From a checkpoint of a small mixture-of-experts model trained on Wikipedia.
Size: 11 layers, width 320, vocabulary 8192, 35.3M parameters.
Experts: 6 picks a token, a sigmoid router.
Training: a variant of Muon for the experts, 211M tokens.
Below are experts of layer 6 (counted from 0) of a mixture-of-experts language model. Rows are named router (the router's row for the expert), up (a neuron's input weights, with its number) and show model dimensions 240-319. Each number is 500 + 50 x the weight over its row's rms, rounded and kept within 0 to 999. Numbers have three digits each.
After each expert's rows: a language model's description of what the expert responds to; "comes after" lists some tokens at least twice as common just before its tokens as in all text. This comes from a sample of Wikipedia text that the model never trained on. Tokens count by the router's weight.

# expert 35
router:449474486537533451499440557524529475601520534508490550583469427521458529450387547498465597514483420463547497461556517505495485454517510480575453461534512541431416476530497466548437533636510435534393539543452432517551552470547438499570525468
up0:481472440472480481436505539503575512517548504478552502537514422520462460486534491502472562582475453395421580516482494432524507493489455492540446419509484573408452454468522492509447658564499438551558537502442484530542502461479418453457532405
up1:487493501552482418492479529425403531518530489559523558474449473532524541407402484506514576449574486593400527510434549468593417471529569461531476518528549492454517489456525438476461501537559544444527456441520554493510543489533490556576493484
up2:532515466572468482430509492489483448474470468495504549528557438413538578450596503422488480535522533557586580544520550571513545595453415522514393500556462546480558489479496533511522577486588526467531596541478447548578540498522425541490542446
up3:516484456534465502348472426512475455582527583509575453459486445495560492506482472540512530463520466481521483540655492498479581482460476514510437527527527455416525479523410464520483443556504431484563569397519447501565559484491471504449516491
up4:421494505465456498465522555532449438539499489460577461507440438499534596401493514471504494544484514475525533493515474510509467495530485488585529533536410504471468500505486539445547407581488535476426489532563471548549423542461486488461455526
up5:506547565528566500521453536571526464562505538539452549577420521535533420462433485507472525553413557443632534582483513411345487506479529488402437458491512530473469502555440463514476566575494434502505518549430420502444417514517530541479553535
up6:480521500534519509624463515490506399493541537487567549562501532530495562478443443458461488562514571435545614490511512436429453502526484529533459405501439441541414513515509420474494468518528503440433525466545413489455508517516409482436524427
up7:468608551439537436511461587457528458383444502539541531607511457453489556562496401499494462516600526450507446559539520460566582436506498453545446518512568534442426458525542535546419508544606460509416589521461430590687447473505503438538511500
It responds to: First piece of a word right after an opening parenthesis, quote or dash, such as (so-ft, (al-so, "f-our", and leading year digits.
comes after: " (", "-", " \"", "–", "/", "("

# expert 33
router:413552462474461470564515392488571452434470478521488542435448539532567443545524575548505449561533495404526459422519588606487551519515552506490548564611533474464470499560565317514523487560485471499512538411434511483502457508501464486492487406
up0:493512458456480521490498577507412555496510540523491483408488536499469460561533477609515539504413370517539451504441516476454500485480479543546551558521506494399411515549485373460476616524496476540488434537521392563524397471482535532559554441
up1:463475455542430504418494566492539601384418459416487561513563411503567399532550574470495495545588538367504519479521455540440429558505511412518556478531556481484451489504526488554450503380434461424507514433553558480500565447479458500529517549
up2:590494509405471525548395424480560578444492516509535510511535431489426534518607532532413509484425470543591431420473516534435454535488447417587534508483541505494513515468436487471590535543474478512520506507528524561620466506435484477516436574
up3:426483546433478540447487541497496484543500545571444508544500439495524405447521454474473478513442545536539460500533527493568484505462532553510451591556391548487437488490508460538452496540561462502584493492492483437486589478492407455451504489
up4:475502538509560509457404476559533524505485502455519579523417546470536557404470500475443589442500568514555439511488586537487633424439461455477479432531509515539546566575549444595500467496468495410492511429468487453469490476464406435507541428
up5:533485517424481481583501525482476441513418482565537493573542529603457489462445418455528467520487613492511546447500535504484510448515426568491413529480539504549434436526445488592455430544504485504487562514498471484411473541407545488543481496
up6:465444547425520532449505414543570519561456378549481537445554518498456509463559498443415499498454609506529428489506469480524490474460516459481519542520453607504593460459497541553454566564488495512543461472463569508468458485466495474513463476
up7:386593471554537496502470382561435519472457450531512492476435502587522488440521494462438412500495511569411573446509518485447518500521416405548532510589497443492487528543444475444463563548537429516537505432471521473511410455559498431465525517
It responds to: Last digit of a year or number in tables, dates and lists, such as 1994, 2013, 1964, and the minute mark ′.
comes after: "0", "9", "1", "8", "2", "7"

# expert 40
router:446503508551452497458545491570516406538447498468494542534500521522551428499487535505488600440479398444516510440580536523527559529539532461558426526506556472419407462554510407400526565568515516558436552487510532505596487452468544485541492419
up0:541582584505513539539446525543525583578419456566447621501482385591555490516540452551568467526496487511524477613559569483526533523478502413539534504533481565565518585403472472417531541529531541427507571436414511480599458547472484400470560468
up1:537547528582513495514538495521525514487502541553530534450478495436503546529503559541490574437588493591507410573549538573569485496456403629512430544580481622446563391580480506505571613505478502499497552491493477468484377512434594507502497396
up2:435570496514493461535492431480560517607492451421558593527567555437450399500422454504555437473495544516446460524517422498462515512470560542495590438517452436486508496631505515476556439452550482487474602510558440519531474571487529469449479487
up3:511475417524556482434499507526469490551599587533459495444588563543484438397449410562553483472543520578526497514554469458517463504476470555502550459533522479482532520466501472485477484435488497569448511418437517553519464512451473482593444485
up4:611480538456422513550531503502530465475530574489456525545473396512481526576457472493575438576545492485516478538428537514426514587468521514522474555508509518501445514509440520475560564474528436500610524426490543418427447513604537548482633496
up5:480422466551478501479497553459463567449543485399479502499444544507557531451504425513528578535481474461488524541484468485498450552474433420412522417629543532500531580483516480529469444467420474548563575483496531479395418549457551495475544490
up6:537477550481555481567498554474559528504552570487537481459522451492408495500518499457452440598466460569537471501488497564497456599520491497588512489487560485571422425549549501414515531452521520525483513480414399523513514490490538521573450527
up7:581481561558530498530438484489434468554510514467476505599433441479477399498525498438584555564526467476606484529553464475564569526526480450536547510575509578543476479411418519487564523517527404561426523505523537449498573519481534507514547436
It responds to: Inner and later digits of measurements, percentages, prices and table figures, such as 1.82, 5 ft 7, $90 million, 63.74%.
comes after: " ", "1", "2", "–", ".", "3"

# expert 58
router:480470500539480510527498544523424432443518525518378521525482515531527440489443556437635462537457360474507445478499502577556442494582480520523477483491448501505463540474610448481528502600553507416474505504507414564557572537634527527530498504
up0:496525547604459458576534521544455403499433608483483546540456462557477480449519511504473454426507478537454431476431529411549497493502523488544439508635469473529468570439534548538464486492436632572519464529490521494512443472479503545540542467
up1:586477509503459531543536504555490452525387459468487524553504460486476512532495440509481505443496441434556454532508460441535491487537538468501492530548517521442510394526431504481469520617529456609493571500540422466533609480425448454559582447
up2:526462533476556454506546405448507471492417490558444516566489499501464541501528573489518331479508432524534459522507439488391507495564513474430431459481460483468494380550500480554489557533509511417517456505452420511446530563595523471482491546
up3:474584537602540510472524479490487601514563554566504523534442528520598443517449630479509511515443545464476487566524487566520501485483503555424538568485479577519501429519565525367559404526501499482536509548486457546578515526544545479457567397
up4:523441555446497590457504487444482459542580473443402538456553539510491473484533546410509536479519453478449318443513504570516525494449451566453435579497460618534471466573415491438440497474490571479447512508446522453512515431454513468433567552
up5:502442462604547534563510533523415432547524556430462493603472458445538506517506522454504472438546492461507560615473437469575460466509523543492575463512517553475510429526462460624485560496529511490514410392490504526540525469503497434536564465
up6:529607523534544577611538518439558505516536466518483525526497494466535549474435505442450493445458402440491529505491511507554539482506501458513591502488552506646523433521500456516547425434491561465474487491538435464536462578589467601464533516
up7:527499454388553569464548434529466501416428523596486523526460457491521502548488477530499481501483536504563517560561558529559430433537516448543546436441533511539485558525546438450555479469447534541506508608448436445493483492543504551569452562
It responds to: The, of, in, during and similar function words before noun phrases, plus colons after infobox field labels like System: or Country:.
comes after: " of", " in", "s", " at", " on", "ed"

# expert 13
router:471515441550484453500478577495490473550504444541557584508491550570547448506569551486557502517454346446459509473468531537538440584528465476555451544484571438469464465522563544497469520533500442551467529445498462526432596508440535524529468547
up0:520441479533506488502536527516531505459575441506528484553521620521532569501510590515540543548563502480579538453438421480451486504530529552442498547535476481515555576491555454486515472607511530488563576521591412513421480519439421571410512584
up1:452519548536415577545405467510535412567547491437430553439533544606597521409432468553523549515537509429483535512480576476483466492576523529527499493509535523442527540513494526541461432584513520513509464469506509506404480551474523446446476500
up2:471413522464516553457559599533495505451534459521475560531511608538472593431478566605475523550566544453489524507552502546510521518459534473572497564383508525450517488493554526476505503452479468555497513475522454470417571496511485469522493477
up3:556524538512551492475562548505502565537408456437567569456557447513643526478478548532537578433479479500504403387427516483449489514444465570529466499461520603549487481528502488461362515456530455390434483521521384539449553488550508504483523552
up4:437508557518402425532459531546530406463376530506466483524579439474519428466488467512567497476419405525583546471547472495491530455516469522514495461447552450456501494505561557515476456453440466444503560487512444564458588456516497562453448509
up5:493526528570492476528515540480531461568545498432528506400347487523460582445496510519459461523526518514494559493459479414435477535466548505501469531487554592395517503452407550534531532526576381540514539465434535485390473441511566573481498522
up6:428442484530523479434553454581445477464573413415525525530484430508475544483501548510594545486507627565508551460528358401535487593555545512504372477546552495469496429487450551537508473469459520533473454455539509459460443511539495545470486542
up7:512439493456502520610567588507475548460527436591512459503500524567499496519528509525527451467495522426502486465460482430500494537575495444542580574434522523463438515483459601454552571416537503574426474377514504454471555508499527451540407455
It responds to: Opening parentheses, brackets, quotes and spaces before a number, especially unit conversions in spec lists (hp (33 kW), mm (5.4) and table cells.
comes after: " |", " a", ":", ";", " and", "\""

# expert 43
router:423573490523440493495504536574543392463490522597525548508497554459596469515551546526508497485502485431518558392554616596496549531477525516524522533595561425452499498548547408413459544547470464524499565473492539512603546469489560492495471404
up0:570435487410464507553565480505436536460572400435470555552545497542438476464545425477494472502420405458566539529424584530588516545446556408489575588499534488591522491521465482599506520541514475501464417507470604462530434574531495557560512526
up1:473567569496473453597568419441430501557458494437531516543551479515531588470499569513524485580538491444489468423556524524501522438473572479542595416493518588523500404523472560486425509467430532489547474469449473489542479434535526466463537471
up2:489468505532480485460469485446521449444487505410514516554537470509468562569539582549515581460491502473550447600508508477525553394511546477501503498555488465494434511524535440549486478437466387533547551577397412540540507509506405491514395511
up3:453498496432480437567454534485454490466394423463577477533532435446505492513582454499519510547500544556461540616522486389542463502534493502504474338419494538420549542511417552553448550476507466521534476480535416420523475383559479426621503507
up4:546616451557577500528455526482476441409446479422430572513455437499520456431449549492444449591460511444468573468524486554498514517495490518458534533530542464502526477494484462470501491527484464418442470507486527414379522488498498473452493560
up5:568485476580498462573527443551538556468461540477504579555515627511578541493524566524491556499513494514523524401538442540509603333563507513511563498563503440513513539563519445472490531472533408486497572546487491542479480395479508501483504573
up6:466438449458549563500465398524573600436467572521472435422525541441515524542419550488550444517424549534540444479534554534447530481584504470463438506433513488548553509392404520478434493495586521537525587537587506557547538536540540528500460491
up7:431492580598460492553496511523557443452490574540470538515529548500466514499523534500548581544611564493510418515526521380479508562568464493551514563510489590510536416472525540423476578473447537509510503531438471419475487495571378488550490483
It responds to: Individual digits inside years, statistics and measurements, especially the later digits in tables (2,300 mm, 1913, 2014).
comes after: "0", "1", "2", "9", "3", "8"

# expert 19
router:488605458524449477492508468443582441501443476565429579478432468498498530497567655448497507515505452483572512412502493518522500435500550512504487417544594447451583422487500491521528531534470413496400573571475461512514557512481445522475451486
up0:488470553540509503506445436474536570505468441405485544489500481457572499546504482496491499413516452478506500442577555479383425564490478479471479545484539508562417413471460589570592573465436542542551454505444618543424450520551526389519491521
up1:471541551520502477513592489499459440531479558570554504402457373561560526505568596505505514532502491520510440538453520525467484513501574466523509441525469414484525442511528481481424410540513523500510473442458471437507463556546500517451527533
up2:461401513462574481464512469606501482417454521484471558480535529515441499516510530475597596424543486510561533433534407404485512406516555421456490480533481541523523464455481406448524408533496477517475549486566520530491506443514549527501525549
up3:459535505461488520548541490533446497521514543459498537353504510533422433552554512491532429557525448535503504493417466444497559472475540518524502559588531471555481464442469399501527553493418517403519549424555477526502453552458543443532448505
up4:594485462545478585546526555434454459407384462508394562514548456472499457505489553626587546487516584552584550446513422443524502503437636479476535459466470495493519530471508467526524527518478480506539544453513514521455508477575440545486572426
up5:393449422541514450440474543461504547439453545452528437495605570559507557480467478484496553542483444442582586520558530412461462583468439532498542498431479404455581475563523594537532461558454418462474477531521446466466510495434411459475534545
up6:476395485540452464575575501461480485584546575551393473579462472579557484470493539551454527598543491475583452458514481547513489470400550470474527461432505485538459475523554489515449461581414491443475466514557521470608543563491410510453562490
up7:438533508574541488548550502463454515528475443511461518501430430540509548421464466475491399581542502501479481432510454443516460429627461515514516466565453515499604494521511429479516478525497429459467530558467460494562550571573575490450518538
It responds to: Spaces, pipes, dashes and unit symbols (kg, km, %, ft) in tables, infobox lines and football scorer lists, typically before numbers.
comes after: " |", "\n", "|", "0", "3", "4"

# expert 63
router:450562505464535537496521487447501453473549394527509559421508582503514460462413537421562506486502461421592568425550496506514437477561456582603497446500544452512475427474533461492534560533514423495462513537535474480516501539546441494556518569
up0:655517556567562519451506417579472414476449498510456613473431554408537448557471477592472499520540573494532443462489464453572594531446522526513538466502487499468457530527541468481563522500415563469475431534483509500512349470469519483477527527
up1:479402532522513463433571567564453567529499491441456498556400469471461508556464511554483573433453524486441574486508473476544422517552490447566439542586354408477389538450519333452462500518431577546482485600515559572546475484511455455556566458
up2:498550448511563488497527524541522491409504435545502485482490563503522510461451495504558486525525556469457502512503481552494532457500377510477506415619444420481650564592606530513442502451584494524421528559563485500516576577481486515512522516
up3:479469541339507476453499422433481495525520549519580505451604484451496602442591420567488469424494531585553468528578471553566491508535482561482610515435529478509470515484514464474466626451505491505487571555548473574558490436559502459576421524
up4:476548463420489552493521549536442536535481468505433518500538526508487547499544538440464571563509474505509481499488421546482457449413487567536496603478469472440533455517491492447487508476521464530460523489548432490606508597555475478492495562
up5:505536439472499546470549532542525529510525508497461553476422554454486530599467431551509500481536435497498543425468492502528452548523508534585504457495462517484475533524472548445539490539473539576495548498414487507633509508413490501514540427
up6:418452489463396489535539535468374462440540524503436508414525440524496545537485479480566546478548498422406481554433514433462507561530463490388450551566450462516532432476514402456513493446437455487487459485587479504473570473540475551551484561
up7:544464488531541525542479545532557493449392601532485498429497552482439553544501507554536546604468488380579442473514519629574542488379329469448540544460488461509466541508552413424539496469477481456470563486479561550561523574548524533474480410
It responds to: Colons, dashes, bars and by after infobox field names like Born:, Preceded by:, In office, and list-item dashes.
comes after: "\n", "ed", "\"", ")", " by", " Born"